config.yaml
d_shared_expert: 576
activation: "gelu"
balance_loss: 0.0009
init_std_router: 0.0278
norm: "layernorm"
rope_base: 100000.0
rope_fraction: 0.25
tie_embeddings: false
init_std_up: 0.0271
lr_mult_qkv: 0.4
grad_clip: 0.5
decay_shape: "pow"
steps: 8417
Below are experts of layer 4 (counted from 0) of a mixture-of-experts language model. Rows are named router (the router's row for the expert), down (a neuron's output weights, with its number) and show model dimensions 576-639. Each number is 500 + 25 x the weight over its row's rms, rounded and kept within 0 to 999. Numbers have three digits each.
Before each expert's rows: "raises" lists some tokens whose logits its average output raises strongly, later layers aside. This comes from a sample of Wikipedia text that the model never trained on.

# expert 5
raises: " but", " although", " especially", " which", " including", " and"
router:528493517511474495476451507478510486555538516501480496498518473507502516501460498536483535499534522448501532443526503519475467496485477528543486437532518509501536514486480521526509452503510525
down0:531533540500527530506506495480511480496554515508464526486521545487469447502482508484529436519483510524479478529454523512489513537513512469479496523491477529481508489520509468475524480500525526
down1:543467530537513495502469515507479534470473515520526491482510568491530456548471514478533530481486496501504522521533526542458513555458490506500497523491492503532522524490513490480490491500482538
down2:499534510439481534510500506523459524501504506445494522561496520480486469471468495563529528528538494471567507491514473505496522496466483532515481479474517480539491529477491484498472524562470491
down3:482536522506515515461470461519551509514497502519472508493522509480511495526528499470507508505503471457541502492457493456502533479467479508444458489467516500493478491486479497479536479493522503
down4:513494440511506567494484523528538458504505483515483491478484489507527488525466461539500447494503545491504470468474498528516487447468491532504502520515461494473482528527489549476521511506471531
down5:517437454508500506483471521516521501457528510518511476513485459515494478503481495479481520525506522506440537501486458515483498538536497478501512490500463490506513478534486552519527495454471523
down6:553475492482509500517442537500475531497500477549501476495510487511483505507469528528496504485525504484516474522541517517459463472524537494483491527518521521516540516440509517513486528564496474
down7:523488489504505499516471532527456509537531511518480511504509464492493520506528476464516455521447448507450480532543509527489493484518501494499529523502458481508463513507513502477525533473534501
down8:560459476492503506469566484476515476511463503450487472487491487523462474482502500532506538516477475495497431511543505497487492525510496474486491506491488503471492519551501488495494527464505505
down9:511465511481465462496523474470514518457529478521473441493509486494470473467481495478527470479527506512512493493489514502495465488501516522528501534474465491470490484566514476500486470500535516
down10:495475477464521472542499479495521492468528541549461526448524484517513568499511521464523481481467494536483508509495503499522426475511463512519508520543519459503510534541512516481505534517483515
down11:487521471520480510513521480541503516507482533455502505506508482473486489476518487486507555490496451510504513509475463491523519516518497541456497510497498506525467461532523490496570455471509486
down12:524489490504504504545494527458537538465514496498518495492499522527479523487456535524546453477522515469494521488511490490512493502484504507537475453522489494502499470484505496489514539484503518
down13:538540439531475480474482457466532504513467466506526499534520486507509497470484511493526514500470544507481477500498453491461484493516477545554504524520468505519541505488479537526487535463538501

# expert 9
raises: " the", " a", " an", " their", " one", " both"
router:519480518500470498502439538498459475489508491469517487492505504488509519470500459513480472508488487478517535507530526533514486480473497497542491472511521469492496524484462530475487498491489533
down0:501513553477527497520522528510505507492507505529505500510552490501505521507478470521469444467514459493501468464486506453524503490483542522517456529508494492490494538505505502498521517477473495
down1:441467496501554511496496493471489506491505536495494483527486509453489498499489489471469487505491486522471508477504500496494474508472506500512452484524509493494464519483509471497528523480514510
down2:493488530538510475507519516503504507510507477511495491530501506498479510522519545469500522501510553461440460464480512478533494495522467506502514531493522508465533525503480496533485499472484448
down3:527534536535523511523473478499470498520550450497534519498545515568524507471542511486529494523514505494510498495508489490503508467457525522486453516501556547492500513513462522509495520552447483
down4:526489492499506540502504478492506521495491507507508456501509521510495467513488452500521507477470451507474508518524483494485492457472488484503488518507539480507485503497509533495453492538540530
down5:512482558476489502522503529490488514472493490539514449465463511491567518507506537486490513521502491475466498522540476514533519476491532481508530501512492487487459481501491497514474499455468520
down6:469474539506523509516484467499506490555503541514464427503502522493503502495547500480510519478457525466471495476503519473495554506533467497530546505402506523481525517498493472479495507492495474
down7:519497428456503498480531522505500507518502451511528515485550532494496543489507484520544513494519472512492497500489482500514463501500505457526489509502478469498542481526475509525515517517526472
down8:498495490482545497482500502477504528536458489515475565494525483463504491455521479463471454478496554505503570473536526507497505513497516538503505483604490499495468499541478520519528448502460494
down9:494514499502463543470535458494483522540509517524527478475475491521448497549510500476471537485507498487512463455488517451482540489538496479512505501478502447488488417546496488483525508517513489
down10:482522518521515488544511495530488508476526494519507478495489483529511496514514489511522535480456484507500481495513536492566512518516501504466525528553521526485498504487489489485514478481486515
down11:468552487500514517502481542523513509505465501488483478495495449493503501493475540486469518503495500475479512434450511511468476507530492508520503477509505499490538486528488491494525490480455492
down12:509497508481528495458510492500494521503497486483487508472538510515506513494513526483492494469499522472520508488519489502482528480501449497513471495525488498500427526530508503480492506502500480
down13:534484490473492504522520499518520503513507483533490549469541493484487493497507495512451525525502516526541499473473520439494506450480494496500501543469517500510470474477557547447484487534536472

# expert 0
raises: " the", " its", " their", " those", " many", " other"
router:527472514531486481494471543495503501470564517499470492542507489465519520468485497526519537507502524466496489491575501508480491468459529470513512463535463485486544461514473499520487508499483530
down0:479571520506504525531513521534545469467488509487506486514506510526542471518485536467444523508505482538487500509482501522542525458479530526505543474520476494501528442510505495464520478509524497
down1:516470475524508499489532542497504529515497502477531489516540538541484483492468565456525484487509492514548490529519523484530464509523528478498473462504529529527496516464534496469494504469520512
down2:541499504472502493510508501524483517492479488485494472494504481518476537506513432548474479481523445456482475491516464506454533505468483537490473490549511534527496500512484502520433504481516484
down3:478496485546503501539485529464463548500474438489473473496474487509506459484536515538529484481494534506494443510472450476490502519483456518523528548540479504495534527535505527533515517494498506
down4:511487490485474453515484518449543553509508527484546517506511494512512468493509517543496501445460514573500534456531473513466478483509516485513513503484553529489505491446509507551507520501512473
down5:539495501511523546437456495552511484512508486515523511498478480476502538487478518473505504489502492530510472508493509470506478497482496478493490471485505508471480503485500510516522472505530522
down6:519517489522478497486547521505522491541547529501492504540488517503491506472486538452458493443504502471520544557515468512527482514476504505503535506477500493487482459473559476508544516501507516
down7:507464510483505519512496501498500485517496464476462499519536507509492486463506532466533559524480507513519441497552507454481470491510483462545496490469506513510498522513472489530527504516494524
down8:487504526479521500514520498517501515523464498501510527469489482516479510454511458468452484511490453494505464479501493454494509529522473497476497480492505535570504504514528456517514436529536482
down9:486504474469498501517471501458535468498482490514468533501483531497513508560527529500522479515465499534497488506518496566488497492520506502519489513466528453488523533495539499492541494498465513
down10:499482527474519522498524491476496519526531559536517482481486519539485459467502545488550521479462537503511520507521490513501502474507509482487466521484522482530468451491501480543512472518529551
down11:514504521501478487518473527546507528489477482493466494470488474528461442458506503458485534439486487488481549500528512494481530542493457540526466467512471461468478483528503528529529523524503543
down12:435519495536491495520472515519487496504506516487450531486452529493497519498481480521512517489486492502516531530483521513474456522507496481492480481556543502500507470479527541533530503489496510
down13:488485454540526482489483525451506481486552469521554477504523484508445477491506498518527544495533458460510495553452503488513493511557463504526527469496500520489498528547492458504507520466463472